From a checkpoint of a small mixture-of-experts model trained on Wikipedia: 455M tokens.
Below are experts of layer 4 (counted from 0) of a mixture-of-experts language model. Rows are named router (the router's row for the expert), up (a neuron's input weights, with its number), down (a neuron's output weights, with its number) and show model dimensions 0-191. Each number is 128 + 24 x the weight over its row's rms, rounded and kept within 0 to 255.
After each expert's rows: a language model's description of what the expert responds to. This comes from a sample of Wikipedia text that the model never trained on.

# expert 27
router [143 144 138 113 152 140 108 141 140 145 111 125 100 117 156 147 104 130 112  94 133  94 135 106 106 104  96 127 119 133 154 161 122 137 168 139  99 165 124 126 148 103 193 182 120  81 115 138 113 128 157 107 142 111  93 159  94 153 100 134 143 144 111 103 179 143 115 156 130 117 131 128 115 133  93 130  90 142 163  89 162 131 166 113 125 149 110 151 177  85 138 144 124 156 105 177 132 139 128 138 181 114 112 130 118 100 120  81 104 110 118 120 150 115 149 157 106 145 109 121 134 142  78 125 134 155 151 120 159  97 149 103 111 127 124 130 170 134 151 144 153  88 120 175 195 132 138 108 142 103 136  81 160 119 142 128 134 110 158 140 171 128 145 104 143 146 125 137 132 153 128 141 162 138  94 161  91 141 140 117 139 112 105 121  99 124 121  89  76 122  96 108]
up0 [ 99 106 155 135 164 126 132  90 152  95 127 132 163 111 140 107 115 132 114 109 141  94 137 108  83 127 166  88 168 125 138 125 125 122 111 157 136 135 134 160 104 109 144 127 101  93 150 134  95 111 116 130 122  90 125 114 105 152 131 160 186 155 144 127 100 138 133 153  91 128  84 105 104 109 150  73 130 162 186  94 127 150 107 134 128 144 116 133 158  91  99 123 140 130 123 150 139 149  92 102  98 112 126 173 169 118 105  99  97 130 118 130 125 122 129  99 190 148 131 171  93 167 113 132 138 136 115 152 138 115 196 131  92 165 131 106 124 151 134 152 169 114 156 120 153 104 166 142 186 126 151 131 126 134 123 107 122  85 131 121 121 126 121 119 104 100 127 107 100 151 149 117 183 133 137 117 109 114 136 141  99 144 123 138 120 131 156 116 133 130  91  76]
down0 [149  93 116 134 124  99 125 117 152 146 121 118 139 109 125 128  90 140 171 146 120 122 128 131 146 112 147 121 114 107 133 117 152 160 149 173 153 135 137 135 149 155  98  96 131 134 160  82 144  90  98 169 130 133 141  98 114 128 114 138 155 181  93 142 135  97 102 117 112 114 169 127 127  81  90  86 127 118 125 137 140 107 125 187 121 148 106 104  78  93 107 137 164  98 136 140 110 142 114 123 132 125 126 194 148 109 126 122 150 118 168 139 103 126 116 118 141 138 101  85 168  87 156 117 119 162 132 114 148 176  87 123 106 167 146 144 172 143  90 114 134 123 139 116  83 125 120 130 126 110 124  83 118 143 120 118 165 134 108 141  85 100 152 134 104  91 128 117  92 135 101  98 114 164 150 134 116  56 125 136 158 115 127  84 102 131 155 105 148 117 118 128]
What it handles: Dashes, colons and semicolons that structure infobox and bullet lists, especially taxonomy lines like "- Clade: Eudicots" and "Phylum".

# expert 42
router [117 141 118 143 180  99 122 118 113 166 127 115 134 137 109 136 110 112 120 108 170  93 123  99 100  83  97 122 125 112 141 117 135 164 131 122  97 163 138 126 124  73 173 142 179  84  77 140 112 131 170  90 139 106 117 134 148 125 124 151  99 148 120 131 139 123  98 180 116 115 156 116 142 115  94 154  74 138 149 133 135 141 160  99 136 138  94 113 168 108 148 137 108 125  97 175 136 136 152 114 177 110 153 120 113 117 103 132  86 114 123 114 126 132 169 141 123 146 112 135 130 159 120 170 114 145 172 129 172 108 152 115 157 122 121 154 137 111 157 124 140  77 128 150 168 126 137  84 117 113 142  96 146 126 132 133 140 144 139 155 125 105 165 139 145 135 138 144 119  96 134 125 163 110 101 164 106 134 136 111 153 121  88  85 129 131  87  97  94 129  66 109]
up0 [141 133 144 156 127 120  99 141 138  85 103  66 136 151 120 113 161 146 108 124 140 184  91 129  70 103 124 106 148 115 136 128 141 137 111 142  99 134 157 118 180 142 106 118 153 153 105 103 120 154 111 148 139  92 131 168 168 143 117 139 152 154 133 119 132 147 141 147 167 144 159 103 139 109 119 115 132 127 161 112 129 123 159 112 118 112 115 112 126 113 107 101 115 168 111 123 154 119 120 134 137 124 110 146 135 133 160 106 116 148 130 104 176 160 127 122 100 137  96 150 109 151 132 121 122 110 107 148 127 145 100 147 137 118 179 143 134  88 153  84 139 150 109 157 176 115 156 138 121  98 167 134 145 137 119 132 174 145  88 128 101  97 115 113 113  46 123 148  96 132 147 105 179 113 153 110 127 111 124 104  68 139  98 112 108  79 139 123  90 181 135 122]
down0 [166 132 165 165 135 126 100 135 154 140 128 111 142 160 123 141 115 149 173 116 143 119 111 126 100  99 115 160 113  86 125 167 116 140 138 186 116 113 119 123 127 133 130 137 119 135 125 121 152 133 135  77 141 137 106 165 143 173  81  98 120 130 145  74 150 156 123 127 140 161 120  84 147  97 143 143 159 112 136 161 134  91 131 115 119 133 117 122 150 120 139  96 120 133 127  87 165 175 167 125 125 124 134 149 127 131 148 110  79 109 116 116 163  88 147  80 179 122 146 144  83 126 144 160 144 115 111  75 112 150 134 154 109 116 145 127 150  96  93 119  98 145 131 100 145 105 103 136  63 130 129 159 139 133 117 105 137 148 120 146 112  95  94  85 156 123 126 147 135 130 143 101 126 121 136 142  82 114 106 133 115 134 119 166 127 144 147 125  71  64 111 158]
What it handles: List dashes, table pipes and heading marks right after a line break, opening infobox lines or table rows, such as - Coach.

# expert 50
router [108 150 129 123 119 165 114 145 115 125 121 107  96 144  96 175 110  97  99 105 135 108 136 123  82 107 142  76 147 164 128 121 176 159  94  77 104 157 120 155 144 112 156 136 166 114 127 118 106 124 140  75 119 133 118 125 127 125 110 159 114 137 106 118 143 139 117 151  68  85 148 101 176 152 143 151  82 163 128 104 154 110 141  80 173 129 115  96 140 108 159 140  85 110  86 128 144  98 141 117 134 132 164 123  94 109 107 119 112 116 117 103 127 173 185 122  80 148 130 134 179 146  99 119  71 127 121 129 112  92 120 119 171 101 115 132 144 139 148 140 132 107 132 145 134 124 152 128 134 107 160  80 131 116 140 115 155 118 116 157 145 135 154 160 135 150 119 127 142 122 139 120 146 106  87 149 113 149 134 128 163 121 131 110 112  86 105 137  97 117  98 119]
up1 [103 172 132 152 117 130 126  98 103 142 163 146 105 143  87 113 104 123 142 166 131 127  97 155 140  82 140 103 100 176  90 101 131 135 124  86 136 116 142 131 110  89 110 108 162 117 116  89 116 125 122  92  80 115 102 128 131 130 136 142 123 120 113 151  92 133  71 100  73 144 163  85  97 142 106  99 145 131 140  93 152 178 146 111 161  73 112 128 124 118 112 140 163 104 129  94  98  89 130 125 139 116 127 171 107 116  94 151 116 166 144 131 113 100  80 116 113 154 122 122 151 113 130  91 172 155  94 153 138 111 170 147 107 143 111 138 147 100 155 131  89 136 109 145 137 135 135  93 167  99 127 136 115 118  89 116 125 132 128 147 121  95 151 129 139 151 115 135 121 167 146 132 130 150 133 155 131 147 113 117 160 122 156 117 161 145 122 133 112  74 111 169]
down1 [166 126 154 112 136  78 100  86 153 107 123 122 127 141 171  79 131 127 135 135 133 131 118 147 106 130 143 140 106 167 128 137 103 111 142 111 164 137 101 111 134 126 140 130 155 114 116 136 117 105 115  82 116 127 163 113  87  97 112 118 103 103  97 134 131 138  84 147 144 170 150  85  93 144 117 147 162 138 108 123 103 140  63  56 137  76 136 171 118 165 113 141 147 105 126 103 153 121 113 131 150  96 157 119  91 132 140 111 101 152  95 114 122 111 136 122 153 139 107 168  94 156 142 113 139 121  96 103 168 139 152 152  94 140 119 141 100 164 111 123 152 134 126 150 120 128 143 119 135 138 162 158 162 152 123  98 110 140 142 179 114 146 155  99 115  94 160 122 199 146 125  91 138 145 161 135  99 143 130 109 133 138 135  96 150 122 151 155 114 123 101 159]
What it handles: Single digits and numbers in sports scores, year ranges and table cells, such as 4–6, 3–0, 1976–77, and |---| table rows.

# expert 62
router [103 137 112 122 142 123 125 133  93 129 151 112 128 131 115 147 116 116 140  91 135 124 126 125 136 100 103 109 134 117 159 114 180 137 137  96 102 125 146 169 160  97 186 119 140  89  83 115 102 109 146 118 110 116  88 139 157 126 119 114 132 144 112 108 136 155 122 169 124 104 131  97 156  75 117 191 109 131 110 121 126  89 139 107 134 155  74  90 166  78 136 129 123  87 127 177 137 125 128 108 157 114 122 110 109 114  87  62  84 102 111 120 146 148 145 134 112 131 127 162 125 127 117 149 114 144 157 124 154 106 124  84 116 125 107 122 143 104 146 168 187 113 104 124 138 114 159 123  84 112 137  97 113 112 122 148 177 114 143 143 178 121 147 128 166 149  90 134 143 119 126 167 123 110 104 157 111 125 137 111 137  97 103  72 108 126 107 118 140 106 134 115]
up0 [120 126  98 128 138  72  87 126 127 121 109  97 129 134 123 122 116 120 132 113 151 103 125 113 164 106  90 119 161 140 122 146 136 130  83 102 107  76 124 165 138 129 135  98 107 124 109 113 145 103  85  95 130 162 154 107 182 123  77 132 168 130 132 125 102 134 111 103 131  88  96 144 192 160 167 150 136 147 151 144 125 108 158 134 136 145  83 106  99 146 153 104 134 160  92 117 116 121 122 142 142 119 135 132 109 124 144  99 167  93 120 102 150 127 102 112 157 153 115 153  71 123 141 146 158 150  96 122 110 101 125 125 123  99 164 139 148 108 174  97 120 140 125 154 124 132 120 142 164 128  87 144 123 147 105 144 164 133 121 143 121  99 147  98 106 150  97 169 154 184  96 122 138  85 130 143 149 122 119 168 168 117 139 100 134 131 151 157 168 102 104 118]
down0 [ 95  91  91 102 120 149 118 120 124 174  99 103 100  99 120 126  25 153 126 134 117 152 120 160 119 128 163 111 156 153 136 108 128 124 110 117 130 131 119 149 133 139 153 183 121 118 166  96 129 104  98 138 142 144 135  83 139 137 112 163 175 131  99 116 145 132 155 115 165 136 124 166 110 147 147  91  92 115  96 134 146 146 166 141 133 135 173 126 106 125 145 157 131  98 117 102 101 112 102 152 150 131 138 122 133 150 142 114 123 145 130 153 158 156 184  86 145 152 160 123 124 180 148 137 156 179 160 141 153 139 104 100 108 127 102 100 156 116 135 115  95 127 116 145 140 132 134 141 143 146 160 136 135 126 169 136 168 142 171 143  95 135 130 107 141 189 155  91 111 179 138 134 118 151 138 114 144 119 122 148 147 114 118 136 119 127 128  98 129 128 100 126]
What it handles: Line-opening marks in wiki tables and titles: the | starting a table row and the = starting a page or section title.

# expert 37
router [138 140 149 121 158 150 119 119 123 127 152 107 111 113  95 173 148 105 119  87 178 101 166 118 105  90  85 134 154 117 167 146 141 140 107 118 111 165 157 137 126 109 144 145 134 102 107 154 114 111 135 111 115 145 119 136 107 139 101 154 117 141  68 151 148 150 125 141 129  97 138 118 155 130 128 163 119 139 147 101 138 134 131 103 161 150  98 107 154  69 149 153 104 128 128 166 147 142 141 103 180 107 155 117 149 134 122  97 103  75 104 104 137 131 146 147 111 147 128 136 140 149 100 138 118 138 151  96 142 130 148  77 167 132 113 149 154 122 148 135 161  84 111 111 164 107 157 123 114 126 150 121 133 108 120 138 132 149 171 186 146 111 159 126 163 158  84 148 114 105 113 119 183 126  94 147 127 155 161 116 143  91 105 127  99 123 123 137 111  55  95 114]
up0 [121 130 140 188  37 131 136 100 110 171 157 100 154 142  92 155 144 149  91 137 156 109 110 120 127 113 120 116 105 153 111 160  81 113 132 134 173 145 143 118 118 133 139 150 139 142  99 151 109 108 142 128 126 100  88  95 153 116 173 123 163 148 102 119 137 147 119 106 167 147 141 198 125 111 149 111 121 137  86 116 132 135 104  96 118 130 134 131 155  91 107 127 130 109 153 159 145  95 159 107  99 151 131 113 112 128 106 117 135 121 121 129 146 118 153 133 119 104  99 131 167 122 113 138 138 142 135  91 123 101  97 113 170 164 126 122 117  83 134 124 145 155 127 107 115 117  94 160 122 142 134 153 103  94 125 136 142 149 119 115 122 117 131 128 112 142 148 134  67 143 137  74 149 140 123 114 141  95 140 147 117 131 147 115 131  71 134 183  94 161  83  86]
down0 [140  90 155 107 147 124 140 144 112 162 182 122 107 127 134  97 161 140 122 115 131 123 125 138 131 156 142 140 131 169 144 127 131 139 142 100 148 107 154 121 132 145  90 113 117 149 151 132 125 150 132 115 132 192 136 135 109 126 140 176 109 128 147 125 104 113 132 142 135 128 155 111 120  98 101 114 171 142 135 138 135 132  74 158 113 126 118 101 117 102 130 149 158  93 118 117 182 146 129 113 125 110 112 105 140 169  88 142 135 104 164 135 122  92 123 125  94  78 141  87 135 133 140 114 155 100 102 126 102 136 144 137 109 120 148 142 103 140 114 114  88  94 146 167  93 158 117  88 116 126  89 113 130 116  92 175 110  64 119  94 145 119 114 149 139  94 178  43 119 134  95 159 117 144 170 138 132 110 105 153 145  96 126 105 101 165 119 119 142 108 179 117]
What it handles: The word the or The, plus its, this and these, before nouns and at sentence or title starts, e.g. "The Hard Stuff".

# expert 23
router [108 132 135  91 139 120 115 182 133 136 136 130 126 116 103 135  87 130  92 107 147 117 147 148 116  93 106 152 147 149 136 160 133 133 134 111 105 146 139 135 132 124 136 131 140  85 113 135  76 132 150 121 144 106 142 134 152 112 112 145 145 114 115 128 147 131 113 161 129 138 146  97 152  95 126 186 116 137 140 124 188 142 158 127 148 142  95  95 175 107 119 154 139 114  96 112 118 128 129  64 146 116 146 117  99 127 131 121  87 123 135 108 130 125 182 135 108 161  98 149 178 121  98 122 136 175 134  98 171 118 174 130 142 100  80 142 164 124 175 154 150 133 125 165 177 123 152  97 142  62 128 102 113  92 112 129 161 123 165 162 129 120 143 120  94 175 113 160 130 100 120 164 153  79  95 165 116 137 142 125 123 110 123 122 141 114 113 126 113 102 104 124]
up0 [ 61 142 177 106 153 150 137 109 151 101 132 132 139 108 127 107 118 136 110 135 148  97 101 125 100 173 124 105 155 128 125 146 149 115  88 121 147 104 131 139  86 126 101 134  81 119 115 125 147 125 153 120 149 134 149 124 141 129 134 121  76 125 129 120  99 173 129 168 110 144 109 126 106 114 135 112  77 167  80 141 148 148 121 126 123 138 114  60 179 123 123 124  68 181 133 105 115 178  98 123 112 111 120 128 127 135  92 162 138 158 101 135 175 145 135 106 141 109 144 140 130 167 127 179 131 142  87  90 127 166 161 155 106 132 122 152 137 119 155 123 115 107 120 143 146 108 132 115 145 103 137 167 130 124 148 139 156  93 160 131 136 142 153 147 108 163  91 118 125 103 158 107 136 132 140 128  97 102 163 136 126 135 171 135 164  75 124 141 118  96 141 117]
down0 [ 88 116 142 113 113 123 141  77 118 131 120 125 112  99 139  97 144 126 132  91 162 102 144 144 121 132 135 118 115 146 139  95 144 154 111 138 121 130 121 114 138 118  84 115 119  79  77 136 105 137 105 144 169 179 144 170 109 108 113 124 128 108 149  76 147 117 136 124 124 102 112 159 112 102 182 155 110 191  96 135 123 102 143 135 124 145 131 117 148 126 134 108 136 103 148 124 130 142 123 149 132 133 128 111  94 128 106 134 116 140 178 138 127 160 131 139 147  75 141 145 112 157  80 144  76 147 106 180 112 153 115 115 157 126 103  92 100 137 128 108 163 127 169 144 106 146 120 123 115  75  82 168 136 145 104 137 153 126 141 174 181 128  86 127 145 128 118 150 104 113  72 152 130 123 111 109 124 119  98 154 110 123 146 183 153 122 157  81 121 144 128 139]
What it handles: First pieces of longer Latinate words split by the tokenizer, such as rem-, rel-, Rep-, dep-, App-, often at headings or after the.

# expert 10
router [123 139 136  96 125 122 114 125 107 166 154 164  99 157 120 143 107 125 146  90 127 112 134 101 119 114 138  79 154 126 154 135 151 172 124  92  65 135 156 138 190 114 140 149 156 100 121 110 114 115 153  91 167 131 108 140 132 132  88 147 118 151  96 127 171 139 124 143 104  78 135 130 172 106 123 146  52 123 127  79 136 144 127 116 141 134 100 119 178 106 146 142 104 112 124 162 168 135 134 112 129 122 171 125 150  85 137  92 146 101 116  93 180 107 151 155  86 157 116 145 144 135 107 143 100 140 124  97 138 114 143 109 123 129 112 126 139 117 151 137 130 106 135 137 157 120 125 139  94  91 120 109 115  83 133 149 145 146 129 155 166 118 138 121 131 163 139 119 147  77 112 138 171 120 114 141 117 159 152 124 152 116  98 115 106  68 126 135 128 113 111  93]
up1 [138  86 132 133 163 133 105 119 145 145 122 114 178 122 122 164 137  97 119 113 140 162 124 183 149 110 133 119 116 127 131 112 137 110 109 119 102 186 179 130 125 106 164 125 193 118 124 137 129 115 137 137 148 144 100  98 134 120 114 136 122  64 142 154 150 107 119 143 128 169 120 147 100 153 103 180 127 146 135 118  99 140 123 126 133 112 189 124 141 165 149 111 167 107 150 112 125 152  71 132 123 135 140  99 103  71  79 123 153 117 184 145 137  94 122 141 156 122 148 149 172 113 136 157 133  94 136  98 142 120  79 106 128 106 103 101 109 135 133 138 150 109 129 129 139 118 128 111 106 126 127  81  96 137 142 105 104 114 127 134 142 149 141 129 126 126 123 129 132 129 163 104  98 154 163 147 119 130  90 148 119 145  78 154 166 121 109 181 142 154  95 100]
down1 [158 147 140 126 112 122 127 124 113  92 154 110 158 120  92 121  90 171 145 102 104 123 134 128  73 164 166 136 146 149  92 151 106 152 135 123 154 107  86 109 125 137 123 110  75 125 122 148 144 100 116  78 168  97 142 125 141 113 127 145 140 118  87 110 122 145 118  91 109 108 134  93 153 129  82 123 125 150 108 108 111 119 151 108 132 105 100 104 127 149 132  93 102 137 108 141 132 122 155 126 127  81 136 177 148 171 143  97 126 168 156 109  97 109 125 141  74 135 137 116 114 134 131 101 170 122 151 154 152 127 102 123 132 123 156 156 106 136 129  96 164 124 118  90 132  97 120 122 157 126 115 197 156 130 155 120 136 180  99 110 152  87 124 140 131 137 101 120 105  94 154 120 161 153  97 129 148 173 147 134 138 149 137  72 130  94 136 118 176 116 109 117]
What it handles: Year-ending digits, directions (north, south), units (km, BCE), Chinese places and rulers, and abbreviations in football or results tables.

# expert 28
router [123 138 116 111 164 117 121 121  96 165 147 120 125 144 102 167 103 100  92 107 127 106 102  95 116 108 102 137 147 125 137 123 195 130 167  87  85 119 146 165 156 142 154 143 150 120 111 111 116 139 144 115 119  99 126 150 152 117 113 142 141 149 109 126 169 156 121 128 131 125 153 122 160 106 113 126 101 131 121 130 157 142 128  90 139 124 130 132 152 103 146 138 132  90 102 138 104 164 125 110 148 144 122 117 145 120 116 104 134 111  80  98 135 138 138 155  90 144 107 122 160 124  97 130 113 166 152 123 148 109 141  97 124 150 103 126 167 147 203 124 147  88 123 136 181  59 168 108 110 121 170 113 141 113 125 103 157 142 144 153 117 107 165 103 119 136  96 160 178 124  73 138 149 122 107 149  98 145 129  81 139 112 135  85 100  79 122 120 111 138  89 122]
up2 [165  95 144 141 212 171 118 129 149 113 119 108 148 138 106 118  93 126 124 127 133  96 128 138 104 128 153 139 154 114 167 110 192 129 125 120 119 136 141 114 142 149 126 134 126 137 143 108 140 127 140 156 155 138 127 154 158 136 129 142 123 117 181 153 101 164 133 114 155  96 141 110 133 147  96 131 116 109  83 125 116 125 153 108 158 125  89 122 161 112 179 173 143  96 156 143 142 105 133 106 173 138 102  93 150 126 147  82 174 124 132 109 159 139 133 150  99 163 109 119 159 133  98  95 192 117 154 117 153  97 130 145 110 108 173 117 127 107 106 114 152 133 128 128 121 145 132 115 176 127 120 125 115 141 138 117 133  92 130 132  94 134  96 128 126 181 122 116 113 119 140 120 132 108 114 146  68  98 104  58 118 166 142 172 104 125 148 111 132 149 122 142]
down2 [123 149 194 127 113 148 145 128 143 154 137 110 139 143 168 114 141 146 152 157 135 155  99 140 127 135 133 109 188 140 116 160 107 116 132 153 125 109  92 184 118 106 126 120 115 120  97 176 149 138 134 100 148 173 105 160  96 150 123 103 105 121  94 129 130  95 111 141 119  92 117 140 109 101 124 156 138 128 165 166 146 165 133 146 167 120 117  90 137  97 141 134 133 118 182 115  77  93 142 124 139 120 136 114 149 102 199 114 101 118 146 132 128  97 152 143  94 136 118 125 135  94 153 139 154 142 111 151 134 129  80 125 112 149 142 144 130  98 128 103 117 133 114 140 164 148 141 175 126 192 157 103 106 132 155 128 149  74 131 122 140 114 113 140 101  79 113 143 101 103  95 109 145 160  79 143 153 113 111 152 139 138 153 137 133 146 106  87 103 138 123 115]
What it handles: Prepositions like for, in, at, during, throughout following a verb or noun, e.g. "known for", "traveled throughout", "goals in total".

# expert 39
router [124 128 140 130 135 126 104 136 122 151 104 127 106 118 119 137 116 139 125 104 136 128 113  86 122 112  92 137 140 137 162 136 133 203 163 102 138 150 127 114 159 114 177 150 127  99 118 129 119 155 139 131 106 124  92 157 151  96 100 132 115 169  86 143 183 159 115 132 111 115 167 110 189 120 119 147  98 138 110 111 141 107 108 121 183 150 137  92 134 131 137 152 113 105 107 140 140 172 176 100 153 117 125 120 140 103 115 131  90  59 143 127 129 117 165 141 100 169 133 115 155 160 114 163 123 158 157  57 169 128 147 123 192  86 108 138 145 134 140 154 148 114 124 136 152 121 110 122 111  86 139 128 146 126 137 152 140 127 131 136 143 145 137 109 115 161  87 141 134 114 121 144 161 125 117 149 106 140 155 107 131 110 115 118  92 115  85  96 102 111  87 104]
up1 [127 103 132 140 163 123 146 136  89 153 152  95 101 151 141 157 142 115 118 124 152 143 129 126 117 137 128 113  93 147 114 152 124  86 149 136 111 138 108  81 152 182 159 166 129 116 132  99 143 134 163 122 133 138 154 137 126 132 130 146 130  87 157 156 144 113 137 128 154 118 131 100 121 125 105 136 126 156 153 145 118 129 140 105 121 106 121  91 171 177 143  99 141 106 146 144 176 114 121 135 165 140 142 123 161 119  74 135 135  80  90 110 115  93 110 137 133 124 143 158 141 136 148 138 125 101 163  92  86 130  90  65 119 153 157 112 160 143 103  92  96 144 109 134 152 133 181 131  65  85 132 111 152  80 128 135 112 121 114  97 134 139 142 161 132 112 142 141 135 145 186 151 138 136 144 128 161 132  50 102 166 115 120 157 136 107 107 130 128 116 146 148]
down1 [180 140 133 126 152  89  91 136 116 120 136  98  89 133 148 112 137 134 120 123  88 119 127 147 142 124 148 137 144 131 138 138 141 133  89 100  97 126 161 143 150 125  99 167 125  82  66 145 159 124  96 122 113 145 154 154 159 124 129 130 111  79  94 122 107 139 133 151 138 140 106 127 135 126 125 143  73 118  92 110 147 126 134 139 117 148 158 151 148 158 127 151 131 151 147 143 155  62 101 133 105 109 166 124 141 138 185  90 153  91  92  59 149 124 122 114 107 105  73 109 150 133 102 116 147 144 135  87 169 157 178 139 135 127 117 119 113 135 110 130 126 154 195  91 140 132 106 106 133 107 113 104 125 138 120 162 121  93 116 113 162 127 144 120 119 116 127 100 108 111 135 113 149 127 135 150 146 102 136 143 132 130 109  85 143  75 151 103 126 156 172 118]
What it handles: Digits and number pieces in years, prices and table figures, plus "New" in place names like New York, New Zealand, Papua New Guinea.

# expert 41
router [109 149 179 119 151 150 129 143 106 147 187 147 109 139  89 159 113 131  72 135 159 139 165 124 134  97 134 124 122 144 157 138 137 151 171 137 123 159 132 123 147 113 145 126 165  73 121 145 107 108 114 126 109 113 134 173 101  94 106 122 124 116 125 120 138 141 107 141 124 131 130 117 131  94 124 136 121 143 114 136 144 131 138 113 121 148 104 123 149 119 153 156 116 107 135 123 128 142 123  80 151 107 148 110 105 133 113 104 118 106 114 113 129 116 166 172 120 172  93 150 163 156  89 117 109 142 139 116 130  90 144 141 145 104  99 158 179 108 141 175 135  95 105 201 172 125 155  68 117  91 138  89 119 110  88 140 155 140 165 146 123 123 165 135 136 135 111 131 149  93 117 166 162  67 129 130 108 135 159  94 126  95 106 112 131 111 120 141 120  78 112 113]
up0 [125 121 174 104 111 198 175 185 127 134 138  99 139 120 119 186 135 131 123 126 135 127 125 125 172 142 162 121 161 146 122 123 131 153 121 101 127 173 110 104 141 133 117 107  81  97 155 143 150 111  84 130 135 134  87  98 130 133 119 136 138 103 121 111 141 122 135 105 146 131 131 120 119 104 120 142 141 129 140 136 130 120 160 126  98 155 142  80 139  70  90 128 139 148 107 101 130 101 138 150 150 121 114 114 141 174 138 126 138 128 152 165 171 155 148 145  68 153 154 138 134 124 124 125 113 137 110 144 104 122 131 132 150 123 115 157 154 125 120 151 105 174 147  92 174  97 163  87 133 101 121 133 172 132  99 143 125 151 115 142 146 100 143 137  84 155 119 113 129 130 137 128 103 131 147 168  98 142 164 142  70 120 144 157 121 121 160 200 100 159 129 154]
down0 [106 114 165  96 124 137 152 149 156 146 152 145 108 123 103  92 115 137 117  90 176 127 108 117 167 117  89 137  81 142  98 149 119 141 154 114 122 134 115 124 127 103 135  74 133 100 134 158 145 109 150 125 156 102 109 128 175 116 145  97  87 144 104 129 132 109 125 142 143 156 138 148 126 128  90 144 129 134 114 122 133 103 134 140  99  93 123 125 185  87  96 143 177 154 135  93 117 102 124 120 139 150 104 151 122 155 116 146  94 122 122 130 154 104 147 116 129 176 155 107 103 129 120 110 165 153 116 121 104  89 148 135 123 143 109 142 125  91 131 140 147 153 128 151 152 155 133 123  99  85 131 104 105 117 120 114 138 108 145  84 151  96 119 161 118 120 148 162  97 133 172 124  93  93 156 121 126 101 100 133 122  86 108 193 185 171 119 172 146 180 138 123]
What it handles: Opening pieces of longer, often technical words within prose sentences, such as d-imin-ishing, legisl-ators, proport-ionality, Deb-ris.

# expert 54
router [145 132 116 121 131 144  88 137 101 145 118  94 121 157 131 166 121 125 119  83 129 109 144 115  96 130 142  78 150 157 125 145 158 155 133  53 118 137 138 133 156 120 153 146 157 112 128 117 125 139 132  78 148 141 122 162 152 122 132 141 140 149  98 142 137 153 107 161 130 110 132 120 189 125  99 142 109 141 109  88 125 109 143  97 168 149 118 110 157 140 137 160  77  92  82 121 125 125 117 123 140 124 159  99 145 102 142 112 130  94 131  97 151 141 170 134 103 184 141 150 146 169  88 126 120 158 141 100 137 104 137 121 151  89 112 149 140 145 159 136 132  88 137 146 148 130 188 151 113  95 131  60 153  92 131 148 141 146 135 133 130 122 176 139 141 157 137 143 136  96 112 137 145 118 128 138 117 143 132 132 196 141 105  97 117  71  95 136 119 131 111 129]
up1 [115 100 149 143 115 160 157 133 149 136  91 118 108 151 124 134 147 178  76 135 106  90 117  80 144 131 139 126 141 184 151 112 185 108  93 133 117 138 144 142 135 131 165 122 116 113 138 109 135 102 171 147 104 129 157 103 153 135 103 139 171 141 120 104 147 107 166 149 121 174 123  89  98  86 128  96 105 166 139 116 150 135 145 125 155 127 150  95 123 120 159 110 126  88  89 147 136 164 130  94 144 119 121 122 123 132 118 139  97  96  93 135 128 122 139  80 128 107 143 128 102 109  82 119  77 121 148 141 118 122 141 138 107 121 126 132 110 121 123 126 124 116 160 138 133 145 118 138 158  86 101 120 121 116 130 103 142 154  93 160 110 150 172 144  69 139 123 132 139 141 110  89 130 153 134 138 142 106  50 136  93 130 101 131 134 110  97 175 121 128  74  95]
down1 [135  99 108 120 115 153 136 114 137 139 125 127 161 117  93 114 112 133 147 175  94 107 149 124 123 152 178 138 140  90 116  83 171 113 106 124 165 144 107 139 130 152 127 154 141 125 112 148 125 108 111 159  96 127 149 144 139 152 123  69  72 124 166 140 119 109 100 122 127 108 101 169 166 138 134 146 149 121 137 119 179 166 116 137 131 159 136 182 124  90 147 117 166 133 155 154 134 160  87 140 129 129 163 115 132 120 153 160 140 181 119 102 124 132 137 100 147 136  82 124 127 132 108  75 129 122 133 126 125  83  84 150 112 118 189 116 142 178 110 132 113 145 140 138 152 106 127 157 101 154 113 149 111 135 134 135 140 148 154 116 116 161 108  96 118 136 121  93 128 136 158  65 130 151 170 118 164 129 112 134 171 141 152 136 100 115 120 141 111 118 148 174]
What it handles: Single digits and number pieces in tables and dates, especially decimals in climate tables, such as 17.3, 4.1, 20-01.

# expert 44
router [120 131 129 109 167 123 127 130 106 168 150 123 105 141  82 174 124 101 104 112 135 107 114 105  89 101 112 127 157 127 134 113 184 129 166  90 105 123 150 193 163 144 141 122 168 116 111 123 101 141 140 107 124 110 135 144 126  92 114 153 148 154 101 164 145 156 129 140 124 133 153 119 152  78  91 123 102 141 127 108 170 108 155  90 145 164 112 143 155  97 154 161 129 101  99 127 122 155 132 126 131 147 146 134 145 115 117 118 121 123  98 105 137 129 139 148  87 141 109 133 159 147  96 147 120 165 178 114 159 106 151 101 127 140 113 144 175 149 159 127 143 105 143 150 175  70 159 134 109 122 151 113 133 104 132 120 146 152 142 161 138 127 157 116 132 120 103 170 178 135  85 124 144 134  97 163  89 124 138 100 131 104 105  92 142  82 101 125  84 146 109 133]
up2 [130 106 108 127 133 112 117 123 117 135 141 144 109 113 121 111 120  77 156  88 172 143 128 132 111 126 126 110 148 112 100 118 138 114 129 129 136 124 169 124 143 154  89 130  90 145 121  84 142 134 143 134 124 159 163 141 135 122 107  93 158 104 100 142 157 108 137 113 135 135 117 130 168 164 110 135 109  99 185 153 100 134  89  97 149 119 111 124 165  84 143 161 169 138 103 131  77  98 121 136 104 109 113 183 132 202 117 148 137 129 156 116 120 107 141 146 128 118 147 131 167 126 111 156  80 119 100 130 113 161 147 106 106 133 128 131 123 118 138 131 171 160 120 128 131 144 136  98  95 121 116 105 167 163 106 116 131  83 105  71 130  73 115 126 140  95 148 106 112 130 127 147 137 131 116 133 158 127 109 139 206 116 157 113 107 173  78 135 144  90 143 120]
down2 [118 136  90  88 141 128 124 122 144  91 106  89 173 131 126 135 111 150 128 117 101 122 130 120 134 131 112 101 146  99 136 117 116  81 125 118 106 138 165 101 109 120 116  91 133 155 103 115 116 125 125 103 134  97 152 111 129 110  81 161 132 100 114 133 120 155 117  87 133 173 121 163 160 149 153 155 134 124 130 139 141 161 143 107 126  92 138 132 107  89 139  76 127 100 131 122 111 139 145 116 161 127 156 140 134 135 174 162 115 135 142 116 122 183 135 166 131 148 131 127  70 171 139 120 133 156 153 127  70 109 106 115  73 146 141 140 135 131 163  83 102  93 180 163 113 120 163 107 151  85 119 112 141  62 122 110 116 113 134 124 144 145 116 125 174 133 112 126 122  86 121 147 145 151 117 115 118 197  99  91 109 130 147 104  93 147 120 143 103 125 154 138]
What it handles: Prepositions after verbs and participles, mostly "in", also at, for, during, within, as in born in Detroit, located in.